Experts of a small language model: width 384.
Below are experts of layer 4 (counted from 0) of a mixture-of-experts language model. Rows are named router (the router's row for the expert), up (a neuron's input weights, with its number) and show model dimensions 0-191. Each number is 500 + 25 x the weight over its row's rms, rounded and kept within 0 to 999. Numbers have three digits each.
After each expert's rows: "gets" lists some tokens that make up at least twice as much of what it gets as of all text; "mostly gets" lists some tokens that are sent to it at least half of the time. This comes from a sample of Wikipedia text that the model never trained on. Tokens count by the router's weight.

# expert 10
router:487469525521528490479501537443460483544518462516481524533471530469496527532507539515523487516529527486526521529535459520515501537528490499480477502514479549542454481458489472518522487483490482521496513458472498521523481502524515460490478491496512486520505481487523475472513459478496478484512473487529530513552489465458538504528522477529537495531539474538540484461488522492467481515476530485516550535470522505476519500501482487481478494554499545523486473474479489482487485553486486485491478470506496506474496508527495490490544520478467458555524482526483523473504502477487476475
up1:494504507479496516528497513463469505523498487450434486473485457509505523520508466493526502541489516463485470512534522449498502523468530480525482516490433486529500504528501511510476486531473530445507458470496480436458476521492531505518494482452488562521548477534463519560482486495521471462504468491503484501428489482477535529493504473518491536492486444511503514491503516547499534534519472489516488483509566495469469508506482486484500495578449500549476525513482534502487484545487502485504467539504524516465530507501517489454492505470514518515503483499518522499532500511515466473
up2:504495469467511496537541488506501493508432511488527495513483521518518517536553529479527516477558479525485521508510533476529552526486539524512533542476464529505514498509469498516546483533519472499481470452522501512482514488512517469483480504499463528456520504498560446495526500526490504491472464501484471471509538504479495488480516475498522474489483537496523488455544511549508472529490495525494484539454508552501498504568471518512526540515537549492512543529502509515517507523482513485524461472540466485492501479528521505497498514483502510505469467502495540465538498509529459501
up3:477497540509531542534484504499470488485493497505514540539476510448465498540498490500524530464509509517516489491524471475492495475483518469511464481516509516478464505500465516488491529525513498550519504520476477450537463468484516455525472472514480531492506476492485502477470497497493466482515489468471527521493469516515515466532544414476502495530497484511520531462471509464493515469469513485507526498473535491469504445512537512489482492480517503478504492426486501477412462474493467485527489505474506455509511476484511483457493460478472474505468497536505510463500487522482472465
up4:533494459515531502502506551467473515524512493484503516493490508512460476532523494488472466497514496505500512494482513518508544512475465499450491489536530532467530488500439495502484486525474501531533510510484518499524547492522540493501547522521559526501478473495528496486474516519470468514470531467453521517491527489571511539497541491490478490530522490508483465501545497477499536510486493511488493496490523508504492498477465493506553497544481530494448483517494497507498501465517538484501519527527519498541489523482533501441493535488483489522504512561491499495471544492484493494
up5:468521542540543483504517531547472508464527540551515504527474481492491473487518424502506478475474520486514482499513492460508464451521485459458503491489500516546484504509476501543479482482470482475492518455461535512467488508497524513499515493519476484511514467436502486480507511486491495520500441461518486500555461483484503544482508465485484523490521497536518499463515513516520517509489525507507493502468513524561518545492487521498483462535502498505479455507515503529488486503471516542456456502508469475493491509501496507541484534520489494526450467459511477509503522503542517522
up6:502507492508493530523461474462499471508516534473505509468478497521480505497530516536511510503523503509516526496498496512512479503500518554533508489466533486490476484505587500532489487466472455507470484481515500490510528510502501486471479510483507466472468446501485478479506480513494455527520502486545514474498494509479490478468507508516499527480473507531512488469470510487517477530481556491526518498437489450482523550506516542423516452500515515497529465516501513476490510559496450510493480541486485541534509464508463481450559532493515522475499552505478503510525503465479459521
up7:505503478495513468464512508512502530521494469473498527506458504516494514553524478500504481531518505510530503515489506528499533484508494462475498507513488574501520493513451529526509536522480461470531450455523513456512525517529536506504487507477504497488499505480484498527512483481516465516533555506471487530515496517507443519507464490527542518472483477477548523510482524471465481507504481491454486490516524485537513511528508490528482513524478528475487516531483511450523480489486524495502519523535521534477472526517516515476529498511478543505496440483491517512527514459534532503
up8:489518538490503546476546516473492519457549531542517516478524502485511496537508512509507535503512495486533491508519493478491459524509500480465488504497499505464498515486504506497484472524495496485474501467443490511463514514468531495459481488529457510489524527471464507457493487524517517492487438482501475457474508537531508510476501463497486495485535517500549527504436500505496488482451501505511474478471490479495468464497518469506499489487459495501464469445452482493523536461520544525510488508522499493468463532524470501493467555527493502482486467482491472516469451491559517531
up9:542480512568500506480502505485494535503505449484476496506495515501485512492463529524469534487535483494472508449529519471505434450488472517534454472501478497499521495461504506541522520461502494491528481517497483477523525516506444467494526528505522494497477498495498520489538503482535514488508487527480539471535525466453501535555546506523522504516521538485524525520505522484543542488473529501535527490485508534528472472501512488470538455482428513502520502501472490483492487476523464508464500525519506485553490518546531509533505490534482495537489452506471505489482510496523476521
up10:465515495494490497503514517504501499545463506496542503529498505483499504537538486510524544495482499498513487492528523486469523497495484468465493481539523462464474495498547495562525514527453513526495504529466514437511498525488505487542501483502506484483476470492491498497508516523489522471490493502489540523551495488536504481492523490538480520491461529546519509501574575473521482480514520523543484528485478494497509519483525479519461529470505523543500466506505499506509530485505507526501518479506503460497506536498549511512528496501499512505508473510525514489504495484496506491
gets: " a", " and", " two", " also", "\"", " He"
mostly gets: " St.", " two", "Q", " private", " (E", " \\"

# expert 20
router:526497524493510520502431518489460456515494489489468508525476496475495543519508523493489498501483506483509498503513494469474506501528470456463503479501497544494502501449517503493532527515502421523500517502466503532499469546469482472505514437514509464531507518512525473486540511520529493503500548480560543505522532491490515545497540492509497502472508509530524526473481513485472454504511484466536506493499537509481497491502497457470467514513504491511448501514511533498505491507496492507523457524509493524490471518529480521513504543447507518508510490515507576511490502516465499469
up15:487495528522534443478534508548468501466518521517520522474512480504551501523507531499552521495514531519494506505521514507505480490536512525471515558459524493547497500476506489491482485543492468487552513492492494501521484462461458463503475524505517537506488468534451482530479505459489485519503533504547503493487509520491516465525533507506466567511497516505492512495501500528497447509539478478452518495512562480485460543473519547502506525499502523521446513492474451490478470462488498515464485493516497489496490526502528509494520492509470475487470490525509529540521522522520513519
up16:479490479470506504495509514518500508507510506504468501523493474486508479503460485514534471495493485505476486544494528521500526488514483490483490490522517545444521452493448528494554506490467460462525506509518486480514501529495480476529515521545504480474519496513538509513532515483570491503512521505429548515495479495495525472550447529445530482473482509484528527509496506474455495469478479499454504487490516490496487546507492522485520499539456506486470466459517522517525458512500489495501518480512485507499496490479507516551464476488515509496515478486480529519446468493473507507
up17:455503511484527521494544484493486472516486533481498472511517497482488471535526552466466492511500488474485490493503535537487522478470529461464509491477492506514514511520435487447469485513536504501525511518482513505519514530513472479541501497488554506484483514487506479483525508491544526490535456514519525478491502519545497530487555533487495526476490482532532503493474500483514509471515533439509477499474499528537515503539504468534464477549543503462502505438502501521500527528505516487534532494489492498498522469567467511523483541456516464504500513527509528499516491542511482561
up18:498518525519455465493509512444519488457541463516490541539524486490508490521498494469471509523524506491512500523476420518495460499481444491497525494493523521524496510458445498514506504527508471498465456479501526518509504521509477491499467480502536504459540466486522485511519453522530550514510514525479502511509546482521526490453437480486517463523469511461464533462491461479497521505498488534495512539481465518504503489515484498500502494506525478519540514484547542504507511484508484507511504488502504542484533481504485470538510495509489459445482500526449487484471438532518511488
up19:476481491485491508501527532506478510501473535521487452518534509498511507475551508527497515511510482461517490492490549537498477511493505484514485467514480482502502485560509474512575540481526504494535480507503514509496487546484507570534526490548473463491506542530483464498453497504469480533527469557545489469532548507494544514500507479470485491480487488496496502500513497530476478468469504464512545555513465475521511485516524510482512519509495538480523502488487518496490555513484485507470515503476451506494502509525503477486556524456468495499453445487520513510501465452486518527
up20:520548521508498533502519501527469439531472489479486499518478503478466459493522478465510509436477485457519471497515516456468499482518507496482518459498524513469490484503494487521506484472525484455495526522520545502518531483460532514502516489487495460526487512511494518510466487462520482506493506534543538476498507478521525504516490513479499551541498522468489513495497523489514501550523452507515478531497558529483541488471503463487533470483462515526516526518498549506537476542493506467526481491498519506497521525483462545519509525488545484529576547537517489480515531529499488518
up21:512503507497549494485491470463534548487466466497492542496498519462494479489482495506486496476470515483471559566494508457493532534493500538514496530508456464529493523481509484540500551503501509511484518540516474501529469474507497487522472496551474513502480532554488482469513490518548527518504534522518494525512504449488493549491499538469514478482495493522541515521481535499480513539540540470500510513504483516492521508474498488463446495481503463505535498480468536475514453471492493529494476518567447499536479527517500475466504548520451497473498480484456520548486523502526498484
up22:446500495474481514494482477537490526517494485531467493484506526509556487511540502529499529522472534522450500484471520472494508520537448511493491471509506549496458517510456465463505482466468515480508517496454486451560512507536485515512469520478460489521513502496476483478495544543488470538487535515487468510517478500514492516556533443469480472478495484527502512479529510506473471487518496513490548447515479492510508472514474526458489536547471501485523508514493487498525476526496500463538488487507506490486544459490481466495495511510480475493509503492510510470477507517514524525
up23:484488510508514507530530501519487532476532489511512482502544516507500513516541499509481521461495499528546513494491514452529521518502460476478494476474495499486498483515514529498513502489460562496457506517574506537491497556506447524504493539511539505508461486433518486485503531485541563519495512516467516497557443512519529464470511535491494522525512486489493525499509473511498458507490476495475488487538513547461524486504481517508517509469504545520499511543486504507491531534471489512513508527505489468424481494550512551456512511520469508488525465495528494501499503457541561506
up24:536512487500548495524478517509516517501532536529485505511519484462491527489530488504546485475521530507524495511504517504483512471436461517552503503437518498454494528521515466524463494469493474492511490526515497512463474543481469462463547499493496533471507493478476554453517474502510491498481521515462548479445530457508522525444477514502515484548493542503527495489511552505482532514510503431507496499525539528477508555484521520497517515522510499506496499531494510476474498503467544509490494488540481460463495532504506475501463516458488519492551456489507505472554499476438534512
gets: " that", " to", " which", " it", " he", "ing"
mostly gets: " that", " worked", " how", " gave", " stated", " Species:"

# expert 5
router:488465529474553488497510490512483506552470460528509513521495560486505504513501489503511470481526534484526537484483474516504525514495497484467517548497469511551481548490477446524556447504482477503491508498448529517499540505469543501507464482532526489508551472489526461472494497486476495484509506508523530535499468493469509468503528498519524512507523476523512519488488499542514490538494474509520555519480525553453490487501490438513458474523509569505475469495489496517493479515477504511519491510464481524465532481526494493488511542494485503500519480538506527516537502458481496509
up15:476483539489556442506509503561465520503510487507513490493469523535516503486524513498487543515484468564498529493513470510518537514524531471496514486530497503486518488495493533471461468520525508480456493526515517484488509529487536501496481560484516510482526529485527521539521489473506438487481519512521504495523552535527538505477488461514440474491498521484498543453536532497492491492494490538513543518472491498532471491488495524508514529475492524490512530495494477523484511486513528485484494508459487503458502481495481486460506519487529484459501474474486519461484516490495470477
up16:478480488506501521567519523523531519545525481491527535520458526478511525513483450484498487506482518480504555513486533450463465483474487500495502451490539483500514486472491475466483534462519521494469485502519521475460504500502465518485490560491509516468567471470506475488497522467516502521469484490550530531507514530486469496498514526537522519517465454502464486523511498518480532530488520479493457499515478482493501499543490504511507511509454457483511447488515532495514494570487498519495457464460502523490471484522517448470504533500506505497530482494510502487495486496486500500
up17:515491488484464504479526500511515509467450514535542459504507517473559558523480472495487511515497525487516521487482462475520533505471497546505488488502464476511478532487517489518464498491493526491481474488450514499526479534516504450478489499520495502525543550474494491541522518505495489567456506473505424483515510450497483514484554537528489474528455480507539489503421495498500492516504519479548510492460477522520534463481501450479554525519480498502493477479486462488468507482487495492491497520486479498467511500459511528490509469527478535471521544529469508496542516517507483507
up18:503517543509528503483467482510494478497481518473529482498483551506524510512457550536528530488486509472526489481500525506523502490507444487501527494490478494480487492486540484498479475530457444492554468476536472516504528489483479486527517508515445515509500470461509548531472439482464470476538519519525487496519484486477474527482480492517420502492497494506510532524569536523476465487515467530482518478488507489495474435506525533512489492491493518503495480492476501522484491481512482513502448499517483511506480497498491503524484540495507507480525494523472502512508455484517521479
up19:458536500511552536536518490478496455508504505508494534533523584442495458518501505467515511479481523492517522481478473541492508489466527481467492448498505509495495485514503492552522451509510522509484481501485483526515515493481539481541486493480519470504512520497520474511496490515489477504505471479498505463557521475502521458460501474499520501486485495513531496501511524511499490494514479474519486507524543454483488524489512489503547459509523467478515537527489485498520488503444483493493525490533509556496498487488475496514484537479479544493509493527478496501504521515497488504
up20:532479473489513491479523500463457512502482495511476513469502510453503501512495507526505478521508496533508576503463506529465542525496479507514546494514513485459534491532484460508529499564517444511498495494524526480544509475502501524513469506528493488455540493529559475540481483524486430545511466505473533488515471497526522487489554495491530540496484482497472509492498477511524471537521493474498514475491484488506488551523477469504450494502527570520513466516477512460492493543511508480485486475513491538456520481525530510529501471544507503482469513543546534494521470498506517534
up21:444474547512525494448489508497520520531550487493480549518523501501475515565537483522493512486524496502540549492515450501530506483529520497530519492492507481487451532530500475515493479455503498500522515536455499529528506511520524459497495497465458500497560472495453476498518500492474518502500507488512517495469460504500491536482491455513557508505520488518501478487536517500476505494484473515535495460515508522486475530518493474496508483542487502511500528505524485481473512493449493492473486464503502479495483484495513521507508527507493481485486474530464490473450517500436523526
up22:540480528481516519462497497522510486483446485526477494488506520520511501514475533526500504520438526519486529502474478515518491504526511510492498496482480516487490477474480476518524508501484519473529498478489522490495520450528454543501501482501497570498505502501508480499512480558442553501489507472488544491480446486511521465473483536495525508517489504480479469477509481497491481464458503538507456494496544477478456482482511481471515528544487505498451514509495481546524530507521488479551493495497493509472492480507517468499565521491495527533502495489433533502485499486501517476
up23:519501517494496478484467484498456517506474494487511509525480474489469473482524483507485483512502511500491539468505496528491469476535525508507556501499527504492490537507527459468499468526538514484511489511526511513509510524456533505534459462459496534550527477510531443508517529501466534483519521482503492514475474543513535461467499519511496498491445514507499512507480534543486473465501505550521553529501481539494491456464459492552525484540540496478536527526471513470506478477490495510502469501516461540478491537498496520506464504473501503488521493505521499524502525525536472534
up24:496469503528484521478482509480471499515513545445500531519494525480480532539521514452461515472543510493499490528531543508504555537495491456503507508484542507506519535486537489504499481499460506508507512484490544484501498500474518478493482519546514509523506514481543508503509481499484507542526519542537476523499503492501516450496489522504482477510519491490531443536481519464483505545488433463511516521504516518500480468518477494469525498526518505499480497511451494528479471517501500520527512471521527527478487517442481503526528552445438526523468521495540487482484533494495519484
gets: "\n", "==See", "==", " ==", "og", " film"
mostly gets: "==See", "og", "==Early", " Genre:", " ", "==Career=="

# expert 30
router:500514520474505456518471548519505533501489492532516516532503474526471516530468533514519517512494481480560509511517496468520517521513529523516493506484479523456478491456482492474501497502471524515500520427504451527506491520542504507453526494473509533494528464460501489440527472519481507520478562470517506523522523486491531502504506517554492469518502510544513505477505493504492481496482486465465490467466470530480485471517490476507506476526470464532464497451459506485442492480486484498530516499527565515496483530524491443517519500469478491489530502476461511496486534492478501500
up15:484509512526520485518536495528510473462523497520511447510500546486478489542526509517475487477495503497513505499465525525499489460504513485473483440484492500519475490525463457557520498511518477467522544471527488499544529502466511488498502466466470537528509516487559480495510466552490495492468500521510497481497491470485499539518495516509502528505488432506532474533514510513492472522523480485479516529506507521482480494512463475518467501512481447530517495492498502530480485539469482478458487514482486531520491509519469495479511512529513516541514488531517514522543464479513526510
up16:523535476495521453524544498488465531519460505567534513470551509484467457532510504508496540557522519480449522503523512531465477520507494521506529478495455510515490530463511508500465517500520485482522511524441505510487505484494478468512512515500490498518467462490498497507515505505538564522500501525465450464509489494457499464509467527504508463472478478536509518481509476510504441539496512495451472508490476489517466511521526479475476508439505487520506514511484454514498511483521505483438492487473502491485522550519518485544479484507526473482497523490492489530492500520493517492
up17:538478483493487498509483484509457534471517449511459521493510492474539488532531474508497535473499474464475515486562521465487501454530482508461563539506485458521503499539524489493495485541504512491483499465526500560479529484446490490533530445515523473500494507485480527466450494496504517487514466505500496461537527522489514463527505500493511479536528544480513549482479468471502504489471489524510485483483489519493520486486520475527514509515515470526471523503504492511500500490480474511577523531478498563491524485480510476507501522531562472521471541520511493457484510498529535479
up18:481504513504510533545492486523479498512502505494496528522494501500508480515504497513493484463470484481541490482483510513485578545485512559455475527483471495493543491464492502472502519515465481511458541541518515467481482499496497528452513512516479511487508515494492487529509522509520482536523508487475498573493516500501480503466511519518552487503522497501508452499503499497523523486502504492444505465488506451560524488519496511547503463495528502515549499482462461474508483510512541481477501537520474508544520494490452492525484496499501456541508455487531482541527460480488544509
up19:454524483531417490510490522506475518513497503474498497519477479491547482490455525474438538476482525497491529530515510500537474515523511495526489522514536520502487507501502534479520482532520468463463484518467467504513505529516524515501483505521485438477496497494490485473481502514490499444477518519470515494495524489505533505502475502548517505518465523502508522493491515538471483485525446498468490538477536513500524493528494505541526498499513484490476474493475489499522535514490535502514463491484476461516472492519551506490489501553509466534546458470464478501484465523525491481
up20:493493492458475504450496509456511488433496436495445514497551479516478459476508506527515483502492523548495490492536541470517454469505494534477480475557516528471480507500563494526497519498453501471501479498508487517509493498501526511498492465478511495507503518511495497502475500494445454482526517547509454539545493493511504477519514491539569515512515498467534459517508537491454495511495510524514468481483485532508504512495527514507466538481480482538493484490490501510469506498458518481538520475431520507528496486499496501450482548505489473495508454481510471467504457523520486496
up21:448473542487516448460466473482464482493474508494536489505538544484521493522511471529459544499448516537483486482479500483521468456464525450508499506498453517502490491480532486504477489528519498492532518505518478452463520455537522513506467466427532463497524478520497457458493474519476495515510512483484533496507448495545511540471506498494470527509494478491524509523490527518497479504496475502515511523525475484505473502510509488507505537517498527516507528520469479482531489529497564496483468492517506511526510455500470475513477512506531458518523562515526470464514516543486518479
up22:470510517471499520494556541492467545552476479523542495484497509498563467534495483516526471477507475461523521506529546506479553472499513512507475495517503451501499514514529496508505470446554496482511495532499482509515497502507473486490483490530488466509518543477498488475536510487500507555502478489494490545516457442486492519460465529488559486480458521507497496547512510493483474535517476517489499489483474421471500513525486503528516518463485475451516512472446477546465526511495474484530515493523498510492543530542471490517451517482465452511508504447490489517468508550504508531
up23:462494520486508428507465535521476482504482493495516480511509520565485509490531479507544576504485490490511482483477527518500549520492525541512504514528516510509483492524420499485477494478469507489492485525502457467494490514475527519512447500469495474517574491495457488502525463507424497505499521470488480489491556509505506504505498536498533484505481514491521539516489504482487493471509492471479504515471507552478465492521508510543534532511535493494460530451493489535505511529496468510539466508507514493518533525448496507435550511502499504477521526494514524491530546449469509495
up24:469513474472500463544530497524471540507435493471495456532499493465557556505449445518532542530543518496552505514479481521497483535486529492481507541535445505491490479510523505526508563492457485523502457520476464550480494499523428518508516490497498505511551540543512557494516513510482460502496533533488501537494518500505510475527491464508495546529507485508531529506520500522461500528521505518505509487491524539488544444484516507515533481494490518483488510508508476489468515498522532494507459488456480514503513526482533475486519552512483464498506501500492517421468485533517519521
gets: " in", " the", " at", " for", " of", " to"
mostly gets: " in", " during", " within", " throughout", " winning", " scored"

# expert 8
router:454474520473540495483495533453472513526519491514471520526496497475492500532502537518559523490543525459534536528523489503508526527502483477524483529507467547530442486497466486506521544518490473509461509476475508504510467513515524507455495461455503526533483494488545498491514482491497474494515505478535545508525491477464537517506510479529536471523551482528520490460490513488472455558478541483492550505469521529468478469474464468503453485516463538533485464473470490458468483533472474492501484476547489504489497518510491497504518527482494459539509474526480547463507520493456484462
up6:493504486495512491538457507528483498502496534492506524469451486508453518496541509504471508500493520522500554465496500509461494493497529526484516513524510506516514532480490483467463489465483525480514529510541501523549502471520516493462554477458547515511515534497545505484477482490486486499464488504522525479530502453508500491478489521551492544522487515472508473498490533496470445482500491456517520469471488489472516516502492481504533489520430485528484464527490446459494506506489485477503514477520461487509512462478496503495535531485513462475497488520513498515517491449446502486
up7:532461491494500444533479541501497466473513464528506492474526488513490529487513528541510485508470499474520501512489502463501551473461520481492514518497494509494495491479486458540554509500504485538515488530550472531481482521465499484514514486540492497528490516515505494494527510481516491509519476471544531488566495520486514453549485487497482511484493473491487496481493484488514506544488531486505519478495499562443538510503472455519547492511475510523504518508492470493496531534515482482545502540513475487500492532539516514495535464524498469459537483461472501512506449510497542472
up8:509487496485490529507473487517490524510487503481551481544509480506479499508483525498491523474481512464510480544530525496504542492516456522502517508492472482494493450511479509511485534459544535521421518469511555528504467572558531490450515514570525459496500512482501524441493504509521454480529465485477516504495505505471521521515517518540524513475490521514521520491473493491496494515514554493473515483513492483531489443493474491498452461474476511529489457524502491481518503499499506535462513552491496471480504525484513500463478485492463476494490480537541519495521484491530499441
up9:472490540504512463474501486499481485511495535487505474489487480491490545522532533562525528526513514522504488495510483464500489540526532522483473499528484520553482480470500528507564503530517496488441505525474445502487497459503521551485527534470548487523464546480488498532523465493523529449544461492506499470520527529480452488519521443482534522502469488533492481512471479465511465476502501490501526497485522440506535502503518499541459466488530516501497472504474493516476500481486505518516450484490485496492561492500452497485462522509502515483490488518512543515468522509466480457
up10:468504468484492536479481547520474469491528494501512525487521509485495467552527521476496478507537520478523460510502490514485490532478471468529473500481517567466475557486543503503494463485545478539558517497486454484433509505494487503492556457474481516511466501495500497482490438553516496483481520499517486526536544487478507511487474492533515495506504480553543477469509538522556499490489503526498472524467519522546524504518515478537467526449513531475522492478496496495482505539515494484482464544521476509501453495507507496494487466468502510486497445465496572478556492494507484515
up11:519462549484508478512530552475454499494497492466509533518521503516475488485503475483476531479509518520495532499533511494492523508474474477489465479443495502492471491534537531471491532504469509523505482513545437491494485453493546524556487484545491509535548488523543472498523452505458499551477496490488496505483526497499504542527519474511499487495509525495536491489502511513494511533509480477492516514529495511483512502499518492459472468549503519507511471499520494503473514482450488552516468508531470474484495503484503519492462467483491492489526484501451506518504450554475527505
up12:523538535449510521485527503553490497485477520477452517526478502475499500508537531499531509501487492528525501526529484469490474495535486479490500507483446492500501457502504474490531448550521499513519530469534535512464492532470476514532535495540476525482497535508517521528482466514487577513535476504489509549517540511504453522492468532527552494518500523498521473468534541487461508526516510509471481512514488467508466511503536476475495514508502470495441492492489552527465492512449485469483567488501491477473498497538498518474467481498505475506530472529510521477522565519492501468
up13:476454511498505470450520534509480514514493501451532495515502495499453504482486493504484491471531478455492464482509502513455496481511520526496470509481458495508503494500497503556515543464487504454485533497482431505503548564494505471493495507482477472476482487498507531498531532508486506525541480520530477480548525494525487532503521483489491459480541509533525473479482546511484482534485443533465504509440487499486478509521535481544522507466477516485488459445495532535476515500484501498511512516501546510538476484503513505477483523492498508486505486513531518517541540462445509454
up14:517471475450535461498533486514496521526511523520515535515527492506509506495482541533504487450502558526493454524485486484553521531525559490502496529492449494481473478516528472501481538497514518502516460505467502521503503455532523454478489480495450513500539500491501545520487500488490538504524482529460493487503484525432534467516502495497527482483491502495500531505496476505446542511486535522519545497493509490559515498510506524481504504519514491502467461498490516505493484497447524525481459469509446456469499451536493513470489503493458445507530531540498507510477516484516502520
up15:484477505470533524515491479475463493513526537471464538510467509505469537524550501515470536502474487490498491454519485511522483540473465484551501499512505500516502515467505451524504522532506494532491500512528527511541530491514468470479409502516517443516561491507549478508485539529495530490500482492533509507472467501504484518475557481455516483518517531510471484487541479528477520500493472514507517532529528486522476472553521504493556586541501473530494531543460541501470496530494479465516519448480504494552504499465517504460506465477501481532496504541512519465508519511489508473
gets: " 0", " and", " was", " that", " 6", " R"
mostly gets: " Me", " Te", " sp", "^{", " Los", " Pe"

# expert 29
router:500506495470526452485537521494499511511512461511477487517494523448479525556483512505505485533504527496522503489545491508466497516484478421491482472486487485460467492494473490512498493511484495537487519476448520502504490518476502505493468500505484467485512526484514480458515517524466451484499473512497478514514534477503536549466479505507484491503497484497505517489519509483443481515477550501473501514458486498458513504503464501502472465516462567466441493526470504501468481496447495482495476519495527488494517441495495474520442516479490492511542491525477490468516541532461472474
up1:472454506429524496480495473484435493485492509509485550466470534521514501512469478482546492528484514524540520438524492513511504509484482511529480531496512503499498499487477514540495461501476544479513476484503470484510486442513488494458511485504482481538526532474488502514465504535487447494499471490505444544515497482514470491503471479485538520511498508464512485466483489507472538545477486459480518528493523483528507504506465473491450513534493527483499531542512466521515462506460462491481497550497542500496506488526499488493477521507493493518502476461498493516507508514487522530
up2:475496512469554448492506457513499497521486506497501476488538475489500506550525494556502507501533487521499496545497520509530493499521528490496464498527496506504523522489484465527478508507508541499499532509505463497544530464481485511496487491496478493521504553527479485505483444444461482501499524542519506503481500451518573483477540496491493467521509519474472483540491497497515518503451468500470528539491464480536461490541522541524458540476537516480498490532465506501486505496476505487481535518485534488493477482478539514495508492492496447525455507528526538503536495489527508483
up3:508481513492524492525522511494536537514543527476510492502508525465522520478480480475520470491491520501482517520498524526467489484521525478522499514556469486536499467493478534521469491517477505505520495514482555507525520554515485432461530439505502512553504508476489520468482496497471459522495479506489483493497482486537481481513500527519492486496451531507483459502534517491481477482511450506525500492516463499461460519504513528490487516502480514481485474506477455476493472504457528535458472475523501487464529510461472464521532527523525520517506487549460514482503472487503509488
up4:468406460474534499478493519478510505533553505465496534489485497515466499470535525526517475508485513502520509482512535516501525505515507496499469498495526470476460500466484507445525518515502486519482547491483488482496521482464490461511521451441498496507519471460505501509516493485495513554494512452494488527503476540505492533519494537501498484499492532501507473509490557498514515534480526514496489515467453524452491527510501480505499519529446545509504473461425469491490503470472504514506512496528519539475516508513497488478511483546507508515539483513500479503490481520499508542
up5:496467490508519519513493528450490476533500491511513469467473486489499482484484547518476484492506492513520451463517479451495535493446472491532515480516474479483534480550512465516452548518549489518470513490474540453504544561491555519507506474484513511480501490482506480458517484473447502510457497495498497465498485470482450546480506503536476515493476469496515497493506511504501470465503483470483460478486501481476493516431541544481516459515520501487523498494516541527489444518496527516506528500519478491490480490476502522547497482491487481483463529517498524502531470486489506465
up6:473520487506499474501523454498463513487443513542498514520475511465513495483489521494525479509477514515490502510518530530501516550511486523527497506502496453504494516527468531520493482536462483511492468529493513451483476467480514483503484524500512519448472550500455508495439497488481497496461466501494511524538488508499514492540497499494479490462529544507522529491538528524526492516508464479532457497501491537493470504556512515503523463481472517530468501495541542447483548487444531518522509488502501464446501470460531497505500514539495436472510483490473519503488521513532482528
up7:475444498492506492499520482466512499498506498493478488525436492523497494546491483477529472512520495482533533509523497523468468496511518506485524476477503476492460548518491488505514488491510513519472524471517460495516506528548531460500504496572485503483530494505481508481510499543517510533518501499443497534490534405487490523511503515457486488545516500482481501477503542515517480533485520513531497502457526509496501503479509469501474492518534558499488496488488508486469521470443528495502506529506561473500439502498487484492440500498506508503513530481512491504519525533541515498
up8:493509504504459474502524474463481454485505518484492497544464538475445503510519525466483512527461505522452518495505467472519529475499551477512499509492437513528523496517501451514495464513495533498514517471499515514466476450483517496454508455500464522518506483479486473495501489501501514444531459521503511514541472506519503516450466431489524508497539468519527501496551493493497454522513533490481481456481475486471498518501455508516484464500512495492531523476521512518510470472468461549487490529469518491507528510468479462486490519482489524487490499495492503413540506539485483503
up9:514501456497486515488518526512537503503495470466484546519541521503500496501478451519501515504525495487428511489538525515496509497455533462510477508499495496559487482458496500469524502483512482429530510534512513526498507496454500493520511505481518473498503481482538466521480464418450514475453439497521490494504463510525506497492476541481510458514483456476510490503510550510500513545497519504487487503474530481495490480518528510501478482510454492514544559561519485507497479512524455505523489484478474470511474517491510521464498484486453473511516483535520509535528545495510500518
up10:516511467479529522518546479488483514478447500576453528525495500489511488523517522492514491469487508483512469487483473481528503532521510529519484502497520468494503496542452526526477531511470489494468502509529569478523506514504549500493461485469528505478498468465465498461509476507506521451493508541490488469529481514495516541516508467514442503457512499521508484496506471495481540500474490475521524468534513487473444570472496512487477492500472515532467518505512520497517466476463496538490482554545484458472514469497473509536493538469455516514517473503520485460472496469523504537
gets: "-", " as", "|", " be", " is", " was"
mostly gets: "-", " as", " be", " been", " became", " than"